Experts of a small language model: a variant of Muon for the experts, 1077M tokens.
Below are experts of layer 9 (counted from 0) of a mixture-of-experts language model. Rows are named router (the router's row for the expert), gate (a neuron's input weights, with its number), up (a neuron's input weights, with its number) and show model dimensions 256-319. Each number is 50 + 12 x the weight over its row's rms, rounded and kept within 0 to 99.
Before each expert's rows: "gets" lists some tokens that make up at least twice as much of what it gets as of all text. This comes from a sample of Wikipedia text that the model never trained on. Tokens count by the router's weight.

# expert 4
gets: " ", " (", "–", " $", "(", "ō"
router:48 21 39 43 47 46 51 52 46 35 73 49 59 23 44 49 51 51 46 67 52 65 38 59 32 50 47 45 55 48 36 48 28 48 67 50 58 46 51 28 62 42 40 57 53 49 45 56 60 61 59 44 50 50 51 51 51 52 76 38 56 56 73 49
gate0:58 51 60 53 28 32 74 51 71 26 70 51 57 63 39 43 30 39 69 45 42 56 30 30 39 65 43 64 43 54 40 53 41 54 57 45 50 44 48 48 67 45 54 25 50 70 44 53 33 51 55 62 40 53 51 47 36 36 57 53 55 43 47 47
up0:49 47 47 58 52 64 69 38 65 59 52 44 57 61 49 56 32 38 53 51 34 46 58 46 61 58 46 59 44 49 46 56 47 52 56 61 68 31 61 39 53 42 42 37 51 50 42 47 64 52 25 53 41 37 51 33 48 62 65 49 52 48 66 31
gate1:45 25 59 48 40 71 74 42 53 10 35 37 39 19 54 40 63 34 53 50 43 61 56 58 52 40 36 45 58 42 56 45 47 45 47 59 29 48 52 26 37 59 50 80 58 52 59 40 40 50 38 24 36 51 49 71 60 57 60 47 34 44 48 41
up1:37 38 52 44 47 45 62 31 56 40 50 42 30 51 52 53 58 34 49 72 44 69 60 44 47 48 52 58 60 51 49 47 48 39 39 49 51 47 64 64 44 64 67 42 60 54 57 58 21 73 60 44 52 47 46 45 58 40 48 19 52 29 51 31
gate2:54 42 21 45 45 74 45 49 64 35 49 53 44 64 63 37 49 50 64 38 34 48 39 48 30 61 37 56 76 48 44 47 55 40 71 34 56 36 43 40 37 48 38 52 38 60 41 55 51 59 54 68 56 41 29 67 39 46 50 71 73 26 67 61
up2:49 52 44 38 41 64 72 47 50 33 33 33 50 41 42 32 53 73 69 50 50 46 42 51 55 63 51 29 47 43 29 55 68 28 61 54 36 57 64 24 66 43 54 49 57 68 46 29 52 52 49 34 58 99 38 49 57 66 65 42 43 59 47 48
gate3:39 66 53 69 57 34 68 48 56 48 46 40 60 44 36 49 53 39 53 49 49 51 50 45 74 59 65 28 55 69 50 62 58 48 46 52 47 87 62 16 42 39 51 41 37 52 51 38 76 47 47 59 38 40 42 47 45 59 32 37 50 40 50 57
up3:50 58 45 37 41 57 36 22 46 43 47 46 75 61 45 60 41 50 35 49 59 65 69 56 69 53 63 66 41 64 67 63 50 41 62 55 28 53 63 36 50 40 48 59 37 53 46 43 43 44 60 55 50 33 74 40 37 59 34 35 42 60 42 33
gate4:56 36 56 47 52 41 77 57 43 63 52 40 53 58 39 65 48 62 39 57 56 48 66 51 52 61 59 55 52 36 32 60 29 70 48 64 33 53 51 39 53 36 61 67 51 36 50 29 56 54 25 56 64 71 62 72 62 39 50 47 58 56 79 57
up4:46 63 25 67 42 41 18 43 47 46 43 49 73 35 53 52 29 60 75 50 40 18 68 52 54 36 48 52 35 57 46 21 55 50 55 49 69 52 56 59 45 28 43 44 63 24 61 66 72 64 48 43 60 43 48 53 52 42 53 56 44 47 42 47
gate5:54 32 45 50 72 39 77 51 52 73 45 64 48 58 20 45 60 31 68 71 59 58 50 57 56 44 44 48 47 56 33 43 44 46 46 60 59 49 43 36 48 61 47 42 45 66 74 47 48 54 46 50 52 29 39 42 54 42 37 28 56 60 60 68
up5:51 72 58 31 28 67 28 58 47 85 57 54 48 56 32 33 62 61 47 54 38 41 45 68 27 51 32 51 35 65 52 82 42 48 47 58 48 55 53 61 46 48 56 37 49 25 37 43 66 60 46 53 57 63 61 36 59 51 34 54 25 35 39 37
gate6:44 38 55 40 49 40 39 36 48 55 70 40 50 57 61 37 55 33 49 67 45 41 62 48 70 41 44 32 43 29 55 60 59 59 50 65 39 34 46 34 57 47 20 51 61 67 71 54 49 51 39 53 64 56 57 23 66 62 42 54 41 57 33 62
up6:56 41 42 49 64 53 26 52 44 54 52 43 78 43 70 23 53 60 55 52 51 66 45 51 38 36 43 39 45 33 41 48 72 51 53 57 62 60 43 70 43 61 49 36 77 49 75 64 33 34 66 51 47 49 67 49 57 65 37 47 27 44 46 46
gate7:24 27 57 45 25 41 56 47 49 44 40 55 31 64 44 26 27 52 35 53 43 57 35 55 46 75 33 37 53 59 51 56 48 40 69 38 47 47 46 56 80 53 48 51 58 56 62 54 53 43 48 46 62 54 49 43 53 46 47 45 58 57 53 70
up7:47 48 64 62 60 47 51 40 46 49 65 63 75 47 55 54 34 49 67 58 52 55 42 37 59 38 48 54 57 35 70 60 64 37 28 42 53 35 51 33 46 45 52 47 35 56 63 48 36 42 56 52 38 89 49 40 38 44 63 51 56 29 53 31
gate8:54 34 50 59 41 40 34 57 78 51 53 50 68 09 38 38 42 48 48 49 45 50 57 61 61 71 48 29 50 59 52 51 31 51 48 51 58 61 58 32 62 35 49 43 53 44 47 25 66 67 63 50 59 51 76 28 64 58 48 57 44 65 68 43
up8:44 23 69 46 50 26 47 60 46 60 68 54 63 60 46 48 61 37 47 71 48 61 63 36 54 65 58 63 43 36 49 62 44 61 47 64 64 59 43 45 57 45 42 52 53 52 49 47 57 60 61 49 39 50 63 52 49 53 62 47 47 31 55 35
gate9:71 48 24 55 55 46 80 41 59 25 42 51 50 77 72 63 42 53 56 64 54 54 75 56 41 19 39 47 65 55 43 59 51 42 69 63 59 69 45 43 51 28 41 74 54 57 43 42 55 61 48 41 45 60 41 50 38 50 61 41 73 37 46 74
up9:59 50 68 58 50 28 71 49 55 56 39 47 72 70 36 72 45 54 60 41 48 42 35 46 70 42 37 60 42 42 57 51 35 71 33 56 57 60 54 26 44 27 32 30 31 42 38 49 46 68 74 41 35 62 42 51 58 52 36 39 33 58 52 58

# expert 5
gets: ",", " of", " in", " and", ":", " to"
router:31 57 57 46 47 56 55 42 59 38 39 50 61 59 37 27 39 52 63 58 54 49 37 48 46 54 81 51 63 47 56 34 42 50 59 51 41 38 65 33 50 29 63 68 40 47 60 53 56 47 50 47 57 37 33 69 58 48 51 49 44 60 41 41
gate0:32 55 61 50 42 52 43 23 56 47 46 46 39 35 33 45 28 49 65 41 47 35 38 51 46 36 49 64 50 44 73 54 46 58 65 58 59 40 50 41 32 60 83 60 62 43 41 38 55 45 46 45 35 51 55 41 46 39 53 43 47 43 60 40
up0:33 37 42 69 62 43 45 79 53 53 52 55 59 67 68 34 51 47 43 43 35 59 48 71 55 38 40 34 60 39 46 55 59 48 56 68 52 34 51 70 70 56 22 40 60 42 50 64 61 52 62 66 66 32 57 50 63 56 43 78 59 38 27 51
gate1:34 53 29 38 68 71 57 38 54 63 60 47 42 30 42 25 45 66 61 50 40 45 65 58 40 34 59 44 52 62 58 51 43 56 55 55 48 26 49 58 47 49 61 56 30 43 57 54 69 36 40 64 49 64 42 48 62 56 61 43 31 47 32 51
up1:44 61 59 50 71 62 62 60 36 25 57 72 32 49 50 51 69 64 48 62 45 54 43 50 44 48 71 34 53 47 36 46 50 51 36 61 34 33 45 63 58 66 53 23 33 53 70 44 51 46 48 45 54 46 32 59 55 54 44 72 55 38 35 47
gate2:44 49 68 61 18 39 54 67 66 36 46 47 51 62 58 43 35 70 39 47 60 29 68 47 65 74 52 34 56 52 55 54 48 51 47 50 54 61 42 47 44 44 51 50 57 63 48 50 42 33 49 73 56 42 55 54 46 40 69 46 54 52 58 66
up2:73 49 38 48 48 48 31 37 47 66 46 46 60 51 48 35 68 36 54 54 37 56 52 48 43 63 67 67 59 32 62 58 74 44 39 54 69 53 63 26 53 39 40 57 42 40 60 54 42 53 54 27 52 56 52 63 35 30 55 55 40 49 47 35
gate3:41 47 40 64 62 56 69 47 60 54 60 55 55 52 55 52 34 49 52 47 59 33 42 55 83 56 52 44 49 70 25 52 63 58 40 49 46 71 47 44 61 46 50 63 67 73 66 24 40 52 68 31 57 70 50 38 39 58 60 46 21 62 51 40
up3:29 62 36 46 45 42 71 60 49 59 48 48 39 41 25 42 47 48 46 43 62 44 54 52 48 54 61 54 83 40 40 40 46 33 40 44 46 62 56 44 52 53 51 49 40 54 41 46 64 29 53 34 42 48 29 69 50 35 41 56 52 48 39 43
gate4:55 45 35 34 42 62 48 62 58 53 49 64 38 59 21 44 74 25 70 61 62 44 38 45 62 41 61 43 62 52 69 48 44 37 38 47 54 40 47 56 55 43 50 52 56 46 28 41 49 46 49 47 53 65 48 38 59 73 59 60 42 36 75 53
up4:54 59 82 50 60 42 65 50 44 21 53 42 50 49 64 31 52 57 50 53 66 34 44 58 49 56 47 37 63 53 57 40 61 43 21 37 35 34 48 24 44 46 25 42 53 36 37 42 37 52 61 62 47 48 39 37 59 18 61 53 35 34 70 43
gate5:37 41 68 52 28 46 58 32 58 46 60 60 47 53 49 43 20 56 39 55 62 35 44 61 43 33 50 49 58 33 46 21 58 90 58 48 67 45 63 31 61 51 38 39 50 52 40 69 57 62 51 42 65 47 41 29 59 36 69 38 56 31 62 38
up5:30 57 61 62 62 57 48 53 40 46 36 51 53 27 43 50 55 37 54 76 48 44 47 55 45 49 50 44 71 65 49 29 25 61 60 49 61 36 52 32 51 38 46 35 63 62 44 42 40 54 64 53 56 52 52 58 54 36 38 39 35 57 48 45
gate6:53 53 49 44 66 64 50 09 52 57 37 55 62 54 67 68 52 49 53 57 51 50 48 49 53 37 35 54 41 34 42 59 37 65 66 41 62 51 67 49 56 41 50 44 51 31 64 53 33 56 51 29 67 52 46 42 42 27 36 81 44 65 59 53
up6:47 42 49 52 48 50 57 47 32 34 54 43 57 50 30 54 70 58 52 71 56 48 68 50 48 60 54 55 38 59 37 37 41 43 64 58 44 70 50 38 68 54 44 44 46 76 44 41 35 39 51 69 63 39 46 76 45 39 50 45 48 54 63 53
gate7:50 58 65 56 31 39 49 67 50 53 63 63 38 30 55 66 60 42 36 38 65 36 44 67 53 64 56 53 48 57 58 49 56 30 54 45 47 63 50 24 23 48 43 68 38 47 51 71 67 40 46 33 63 58 52 66 61 51 64 50 20 40 46 60
up7:57 41 35 44 61 58 49 32 50 57 75 38 60 44 57 51 57 67 55 41 45 40 61 41 61 48 45 39 53 62 59 60 40 56 70 46 28 50 26 54 67 65 70 23 71 45 56 53 45 70 50 41 67 71 56 51 46 26 74 50 40 43 29 51
gate8:64 68 51 57 42 63 23 43 66 61 48 41 59 29 63 40 71 38 41 25 51 41 43 33 36 55 56 66 36 56 60 46 54 58 52 75 32 70 35 57 52 42 36 49 52 15 52 32 43 39 56 43 55 40 67 63 45 55 60 50 62 45 36 59
up8:54 61 52 38 61 48 65 42 76 46 72 42 30 39 60 46 37 52 60 44 65 47 64 45 75 36 54 63 41 47 33 69 58 50 52 53 49 44 50 50 50 53 35 47 61 56 40 56 66 25 76 40 72 60 47 44 28 44 59 58 48 66 47 61
gate9:58 45 41 30 66 43 61 76 41 43 51 58 54 55 45 50 60 33 53 45 44 40 57 39 36 26 60 45 66 45 43 44 54 42 29 43 55 61 60 52 41 63 34 52 57 52 52 48 34 72 61 59 57 59 23 51 47 61 36 47 33 49 59 81
up9:72 35 48 59 44 50 61 74 42 58 23 46 52 52 35 64 52 73 44 67 52 41 49 46 46 47 48 49 37 53 42 46 46 79 51 67 45 36 33 42 70 42 68 66 42 65 21 64 62 60 54 49 65 18 67 57 38 30 64 47 57 58 75 39

# expert 3
gets: "2", "3", "4", "o", "é", "7"
router:38 35 53 59 42 67 65 37 55 49 54 52 54 36 63 57 57 59 31 40 66 46 59 34 45 48 37 44 53 46 40 51 70 78 68 44 43 45 66 29 57 37 45 59 47 56 38 39 41 64 65 30 21 60 39 42 62 61 48 54 58 79 41 46
gate0:70 55 61 44 40 57 43 35 49 57 43 49 74 46 50 30 56 58 51 50 38 41 51 49 35 32 40 51 45 30 63 65 35 51 58 48 34 36 72 34 47 45 59 57 41 44 37 30 44 34 56 68 55 56 53 47 32 52 56 54 43 51 30 37
up0:55 65 58 68 51 54 40 37 71 52 81 58 48 61 31 46 55 37 60 50 82 64 69 34 66 58 47 66 47 38 57 28 49 67 75 47 43 41 52 62 37 58 55 47 35 39 73 58 58 58 57 58 44 39 40 40 53 45 57 35 45 62 38 35
gate1:46 56 46 47 58 40 41 65 55 39 40 33 62 62 70 49 43 41 46 18 54 63 54 55 59 31 65 34 28 23 45 40 56 51 48 48 46 39 48 57 55 58 33 61 51 47 59 36 42 37 50 66 54 62 51 42 48 47 50 41 69 67 62 73
up1:38 49 38 54 56 72 45 56 58 53 54 54 54 72 54 29 55 45 58 33 48 84 43 46 57 55 42 52 29 46 32 45 55 33 63 53 57 39 54 68 48 52 53 42 44 70 60 69 58 42 26 57 37 37 44 62 58 63 49 44 62 64 47 60
gate2:57 55 37 58 41 25 34 60 60 52 52 40 46 38 59 38 53 65 59 57 58 38 39 40 69 50 61 62 63 60 45 53 49 67 45 58 40 49 54 51 71 26 27 50 64 61 61 56 36 67 38 35 41 57 33 57 54 38 57 62 62 59 36 38
up2:58 23 81 52 48 58 52 49 56 43 64 38 69 79 47 34 69 50 44 57 61 55 58 51 28 43 45 64 54 35 36 73 40 42 49 67 46 46 66 53 46 44 47 41 41 44 38 52 54 54 52 75 57 35 42 50 67 61 45 45 31 47 58 56
gate3:56 32 57 68 43 41 56 62 46 75 52 55 55 55 66 59 44 57 32 42 45 32 63 40 43 42 53 63 55 45 34 52 60 69 55 53 61 50 55 54 53 53 50 47 35 58 65 57 65 45 55 53 44 45 33 67 41 71 45 66 56 64 44 56
up3:36 37 54 37 33 66 54 53 52 52 72 70 66 28 65 52 55 14 51 57 56 52 66 42 64 28 68 52 46 36 34 48 50 61 51 60 52 46 24 73 41 38 47 75 45 53 32 63 58 41 58 48 48 57 51 59 31 70 29 68 50 67 39 60
gate4:66 29 44 39 81 49 43 40 60 60 33 40 28 48 41 48 57 32 59 64 41 69 52 31 65 49 44 28 63 61 43 49 45 54 48 47 58 49 52 48 41 60 48 53 49 38 47 30 38 40 56 31 42 60 45 53 51 31 56 42 48 52 37 57
up4:54 40 69 53 65 80 43 29 55 61 45 45 68 67 68 59 51 49 41 70 41 45 37 35 40 41 50 63 58 44 61 43 55 41 51 60 42 37 68 30 42 51 52 60 33 54 44 58 54 60 33 65 53 41 50 39 52 35 38 55 61 44 54 55
gate5:34 34 63 52 47 54 42 62 54 56 85 47 26 39 79 34 32 53 50 43 65 50 69 34 46 53 58 71 38 58 43 49 47 66 36 50 59 47 48 39 55 54 68 40 36 40 39 55 43 50 45 62 47 31 58 55 60 70 53 28 44 57 61 61
up5:79 33 47 66 38 37 59 60 72 39 75 24 42 55 39 57 44 66 44 39 55 43 55 37 56 44 55 56 16 49 56 36 41 45 69 45 71 51 31 67 68 37 47 27 51 35 42 56 63 28 47 52 44 79 54 46 40 52 54 47 48 50 48 33
gate6:52 38 38 59 73 48 33 56 41 29 53 34 61 45 54 37 61 36 41 41 65 38 47 73 61 59 49 57 54 42 77 33 56 62 36 38 40 41 65 58 53 56 67 39 62 29 46 43 27 49 42 63 52 43 38 50 35 64 47 45 34 40 59 51
up6:61 54 62 47 68 26 44 67 45 45 34 59 48 36 48 42 49 54 60 38 39 60 61 39 80 37 32 45 70 40 36 57 53 59 62 39 45 36 61 52 68 61 27 38 59 56 52 33 64 39 38 48 42 55 68 59 63 49 52 39 43 63 49 62
gate7:44 55 49 49 57 48 36 67 40 57 59 46 47 35 46 38 50 51 40 28 62 33 40 41 60 40 53 27 51 26 32 37 53 55 51 38 54 52 40 43 53 63 51 51 29 42 69 49 69 37 64 69 54 75 60 57 45 36 39 43 42 40 42 55
up7:46 57 56 68 55 45 49 60 57 50 31 77 48 60 59 59 39 52 56 38 44 53 55 55 56 57 74 76 47 43 64 44 58 44 43 52 68 74 62 45 58 47 49 65 54 46 45 52 65 56 54 58 69 56 55 51 22 36 21 50 33 54 47 55
gate8:42 47 66 50 65 46 28 45 61 59 60 49 39 61 40 55 56 40 54 49 49 48 30 47 45 62 59 53 60 35 43 57 66 68 52 47 60 72 56 50 67 35 57 55 34 44 41 53 42 46 55 49 29 57 52 51 53 58 40 61 60 37 58 66
up8:64 37 49 64 51 65 54 51 37 59 65 40 52 39 34 33 59 47 43 52 27 43 49 49 53 41 27 53 59 51 46 46 37 50 44 52 51 47 53 61 54 33 28 67 49 56 76 49 67 85 30 57 41 46 54 46 62 43 39 58 51 47 42 53
gate9:64 68 55 45 54 75 49 19 43 40 50 53 65 21 58 33 61 61 70 61 42 36 60 70 60 66 46 64 34 41 44 68 50 53 54 42 56 24 59 46 32 47 52 29 52 44 51 60 34 40 71 48 60 59 55 46 58 51 39 61 35 66 57 62
up9:74 44 64 35 56 48 56 67 49 55 57 47 76 41 60 26 50 45 42 08 60 59 51 41 44 50 59 50 53 49 41 40 67 58 51 56 62 63 20 60 61 51 29 53 51 39 32 28 58 32 48 36 36 60 71 43 30 51 64 45 45 43 45 38

# expert 7
gets: "\n", "'", " \"", "\"", "==", " film"
router:57 46 64 58 42 40 53 56 60 31 57 66 47 56 38 51 46 37 50 50 55 58 46 35 55 68 32 59 53 39 30 50 56 74 61 68 42 61 48 61 69 59 45 53 65 62 25 64 51 56 55 54 65 33 33 53 59 43 52 39 42 46 56 60
gate0:46 52 41 44 54 35 55 66 33 56 52 55 38 26 65 59 37 32 57 58 63 52 74 54 40 38 57 56 40 53 78 38 27 51 64 61 52 54 50 47 63 57 33 46 41 63 53 71 62 57 53 40 43 66 43 48 58 66 41 72 60 56 28 27
up0:57 57 43 52 59 50 36 51 68 54 46 61 61 54 59 52 57 66 48 40 56 42 62 59 54 36 35 40 56 55 39 31 53 48 79 60 70 47 49 40 55 46 43 37 60 37 72 44 62 62 56 33 61 70 41 46 20 49 59 60 38 43 38 63
gate1:36 37 49 40 80 44 74 30 64 51 73 49 48 54 37 57 70 55 62 57 53 51 59 48 53 49 48 45 57 69 69 45 19 64 38 28 52 54 54 70 54 38 26 48 52 47 44 61 33 47 36 43 51 37 52 30 61 50 42 34 28 40 52 35
up1:36 63 71 53 59 60 49 52 38 40 56 60 73 32 39 47 43 52 59 48 45 42 41 62 37 68 37 52 32 30 51 41 77 45 63 27 36 92 49 67 49 50 64 33 41 56 46 53 48 59 63 55 64 49 35 42 57 40 62 36 56 53 67 37
gate2:68 27 58 65 34 37 61 47 36 32 45 43 62 40 45 47 36 71 43 55 72 54 33 37 52 69 56 41 58 42 39 31 60 66 47 55 64 35 22 44 50 38 37 78 47 47 47 56 72 45 64 50 44 45 57 39 42 67 39 33 54 51 52 60
up2:64 44 42 42 68 32 50 74 48 52 54 46 47 50 27 58 23 58 31 59 60 51 45 15 36 68 58 34 37 32 63 49 57 45 39 54 60 63 52 44 53 60 48 54 52 43 36 52 46 59 48 51 54 46 54 38 34 66 45 30 64 69 53 39
gate3:30 45 42 35 44 56 44 53 64 47 56 36 34 62 36 27 62 62 59 65 54 40 49 68 64 30 37 27 29 48 40 26 59 40 53 71 58 44 42 41 37 50 66 36 56 66 45 39 33 42 30 59 42 59 53 48 40 61 66 58 50 44 61 40
up3:52 52 45 64 78 49 48 46 52 34 63 46 56 43 42 52 27 29 43 37 56 34 44 47 53 51 48 66 50 65 39 59 48 65 41 46 50 35 44 59 68 54 37 53 34 39 62 61 55 39 48 42 45 49 53 56 67 73 58 32 51 55 53 25
gate4:41 54 37 47 51 48 59 54 51 61 56 40 27 73 66 46 67 31 28 55 60 70 41 50 41 45 35 58 50 51 45 27 48 63 48 52 32 51 59 43 72 50 57 38 41 37 76 37 62 47 59 42 50 44 45 36 54 47 52 32 54 65 24 54
up4:40 49 38 29 45 47 33 46 53 64 81 44 51 57 61 59 76 50 37 27 50 37 48 68 39 30 38 58 36 47 30 46 61 40 47 68 54 59 57 30 45 43 86 57 34 54 57 34 56 47 59 67 45 39 49 59 49 53 75 30 38 48 48 48
gate5:53 56 42 43 44 33 61 33 48 54 49 64 33 58 34 43 44 50 54 20 52 59 52 47 54 35 46 34 41 43 38 31 58 40 50 69 51 36 49 90 58 58 48 54 44 49 43 61 22 55 60 51 36 55 51 63 39 46 65 56 54 42 63 51
up5:44 73 53 50 35 49 80 52 59 33 67 63 67 59 44 43 49 37 53 48 48 65 60 46 67 45 56 27 61 45 45 63 38 52 55 38 62 43 65 74 45 45 59 30 45 41 47 40 40 62 66 55 49 61 55 45 60 45 53 58 65 27 55 36
gate6:32 49 29 51 52 47 48 57 44 50 32 60 46 46 56 46 65 50 49 69 58 62 40 35 34 57 47 37 60 45 55 56 34 46 35 39 45 61 59 55 58 42 48 31 36 54 54 49 60 40 60 82 55 49 57 45 51 58 29 69 39 41 37 46
up6:44 39 59 34 31 44 41 46 73 51 55 43 46 37 43 37 45 53 61 41 48 25 41 71 83 49 42 54 49 68 28 25 57 48 47 43 39 37 42 43 54 60 49 40 48 49 40 52 33 41 51 34 58 54 60 62 66 43 51 30 61 38 59 56
gate7:33 47 54 46 64 52 58 37 38 62 52 55 42 54 58 75 52 40 63 25 43 39 47 50 43 59 34 25 48 63 45 45 41 54 56 69 10 48 50 58 44 45 36 49 44 67 35 57 54 73 49 75 42 43 46 57 49 60 68 64 74 42 51 72
up7:47 35 50 70 44 51 63 43 55 35 60 36 47 49 39 59 33 34 64 47 39 70 47 63 39 61 47 39 56 52 42 56 48 73 47 75 53 64 50 66 59 62 55 35 42 52 43 49 51 46 63 53 58 46 48 62 43 28 57 53 27 42 35 48
gate8:66 63 57 51 55 51 50 63 50 64 49 41 51 55 46 68 53 38 48 51 84 56 60 41 50 67 65 30 69 47 76 55 58 35 41 57 35 40 48 45 62 33 59 56 42 46 44 32 49 36 49 42 34 83 53 50 30 23 56 54 62 40 35 53
up8:58 57 58 48 57 36 54 23 41 45 29 39 42 40 47 43 29 53 30 63 49 32 54 53 46 26 38 66 53 62 49 59 59 45 51 57 36 43 50 36 59 57 73 29 57 56 61 60 57 44 38 33 50 62 57 50 50 56 47 35 53 56 56 73
gate9:58 49 36 35 40 70 54 47 63 33 78 48 54 51 49 46 59 35 37 23 45 46 51 58 51 60 46 59 53 59 51 65 38 25 61 53 47 36 28 40 37 79 60 53 60 39 58 75 66 65 43 65 47 42 61 44 66 38 51 59 56 77 62 69
up9:55 54 29 60 31 45 41 53 48 48 41 41 43 64 55 46 65 48 51 44 56 46 59 45 40 50 46 61 44 63 51 37 53 40 52 52 64 49 51 39 38 32 53 45 46 52 46 49 35 49 56 31 69 40 51 37 55 58 48 56 51 71 55 62

# expert 0
gets: " |", " the", "|", "-", ";", " The"
router:58 51 48 40 57 56 62 50 55 40 56 59 73 44 59 36 41 49 64 58 52 57 51 44 62 52 61 61 58 39 52 50 30 41 52 60 49 43 49 55 55 31 46 66 55 37 58 55 56 51 61 42 44 57 63 44 39 33 50 38 69 63 47 30
gate0:56 39 64 78 58 69 56 57 70 51 56 64 65 38 35 53 37 37 52 54 40 53 67 47 73 63 63 61 56 51 34 25 64 47 57 49 53 52 52 46 32 69 63 72 45 43 54 47 65 49 59 65 66 30 42 63 55 48 57 52 54 50 64 31
up0:54 61 35 44 66 71 60 68 74 50 60 47 44 54 68 66 37 29 59 50 48 70 59 45 58 46 55 60 46 61 50 51 42 55 49 35 56 53 51 55 64 50 58 59 45 40 52 56 49 46 55 59 77 56 46 65 63 40 79 60 50 45 72 36
gate1:55 53 34 59 51 64 49 48 67 59 63 29 66 48 55 44 43 60 50 49 31 46 72 60 30 43 30 40 46 66 51 33 38 65 44 64 63 50 51 42 45 35 61 54 39 61 36 77 54 61 35 66 38 66 50 58 60 50 72 41 68 34 44 57
up1:48 46 61 45 32 47 47 47 68 53 67 46 31 55 40 40 53 46 44 40 43 59 63 40 60 48 53 40 32 62 31 49 43 64 51 43 42 59 35 54 47 75 30 50 42 60 47 48 64 83 46 64 61 62 47 59 46 46 78 72 66 52 31 45
gate2:41 49 76 66 55 48 46 38 65 64 37 33 41 42 65 43 30 65 55 49 44 50 28 61 26 39 43 54 64 35 53 56 32 26 72 50 53 54 43 18 52 54 43 52 43 46 44 51 50 35 54 53 36 78 31 66 14 37 63 46 39 40 53 58
up2:58 35 23 38 62 61 50 49 24 43 49 49 49 63 46 36 31 33 32 42 56 62 45 45 63 70 48 39 60 58 38 59 58 61 37 42 48 64 40 49 57 33 64 63 47 37 37 64 56 59 73 49 62 58 57 47 50 29 44 42 54 42 41 55
gate3:46 54 57 43 42 53 54 37 40 30 48 58 44 43 27 63 53 74 44 50 34 57 36 77 44 63 50 58 67 36 44 41 41 51 31 48 28 38 58 37 38 47 47 37 47 46 35 49 54 57 61 41 54 57 59 83 54 68 44 50 49 53 62 66
up3:54 41 39 42 35 25 63 58 31 54 54 39 70 39 25 49 57 46 35 47 55 47 68 41 45 57 56 51 47 56 60 40 36 50 70 73 56 56 65 67 39 69 47 29 45 41 49 51 60 60 51 46 71 39 61 43 70 59 69 58 37 46 53 56
gate4:33 66 47 67 58 54 27 28 68 49 58 44 43 46 40 27 91 47 29 55 54 46 66 42 53 51 48 42 58 42 37 60 33 70 63 47 30 56 54 35 47 62 35 52 41 50 39 57 53 54 71 57 26 52 60 77 64 44 46 57 74 57 49 55
up4:47 29 57 45 30 41 29 61 63 63 47 52 39 65 21 47 47 57 45 46 61 56 38 44 54 58 51 40 68 55 42 45 53 44 54 70 42 55 36 43 53 47 54 42 48 53 64 44 64 57 43 44 45 51 54 52 62 43 59 52 28 63 30 51
gate5:35 43 47 56 45 37 49 55 60 51 42 48 54 30 62 29 48 40 45 57 34 48 42 53 43 53 56 48 55 54 40 50 38 42 70 24 60 56 43 45 52 42 73 56 47 25 46 40 42 72 67 53 46 63 55 38 63 68 58 32 39 64 37 55
up5:33 64 48 69 50 44 58 64 71 42 35 54 41 33 41 59 44 61 65 54 51 50 72 45 60 54 59 36 60 40 47 50 65 51 48 35 36 53 52 39 45 29 61 71 32 52 55 47 50 40 38 71 41 47 49 62 36 44 70 58 25 40 29 68
gate6:52 75 59 56 52 54 36 61 51 44 46 50 54 55 54 69 38 52 43 52 60 50 37 39 53 31 22 53 30 28 35 52 45 46 79 48 52 43 42 72 46 39 45 29 62 32 55 53 45 45 51 30 44 69 50 51 51 53 43 55 55 28 27 63
up6:25 45 59 41 52 27 20 62 61 46 32 61 56 51 43 58 46 52 65 59 82 72 49 61 27 30 55 37 40 44 39 77 46 59 64 45 61 39 22 41 35 44 35 43 51 54 13 40 56 52 47 45 56 68 52 59 40 43 45 65 51 65 43 53
gate7:59 28 37 56 50 81 33 32 56 61 62 56 63 40 49 48 44 51 42 38 47 44 59 54 35 56 46 60 52 12 38 40 58 48 70 55 43 49 57 40 43 42 43 48 48 41 48 58 37 66 49 36 39 59 42 79 66 54 69 43 60 37 50 32
up7:49 44 31 61 49 36 46 66 41 41 39 71 44 63 59 43 28 31 46 63 20 54 50 29 49 47 61 59 40 34 65 53 41 42 52 50 68 61 60 51 32 61 51 51 46 61 55 50 68 60 41 53 46 42 46 62 48 64 61 45 35 52 65 39
gate8:39 46 66 45 40 50 56 41 46 49 50 64 63 55 61 60 53 61 67 47 57 35 52 62 46 44 47 51 50 45 52 41 51 60 46 61 52 26 54 59 55 63 46 48 66 50 73 65 45 50 67 36 46 43 26 53 56 54 64 59 53 54 67 21
up8:52 49 49 30 50 14 52 51 68 46 65 68 73 44 46 40 50 36 45 67 65 46 72 35 55 48 54 54 49 61 58 28 37 54 39 35 66 59 52 39 48 49 42 54 40 60 48 47 31 55 46 71 63 56 58 52 45 30 29 50 37 44 70 26
gate9:35 70 37 70 53 54 40 39 57 51 32 59 49 44 50 72 51 74 52 67 42 44 44 32 62 46 55 57 40 44 47 37 39 22 40 46 47 58 60 35 63 53 53 83 74 46 51 48 59 44 37 25 39 36 45 65 51 22 56 51 62 52 40 53
up9:46 55 79 39 63 51 41 45 51 54 61 72 37 34 27 26 86 44 47 47 65 53 63 68 51 46 59 62 52 70 56 62 44 56 54 69 66 57 43 59 37 18 66 44 25 73 55 65 28 40 50 50 72 59 54 51 69 50 40 55 48 53 42 51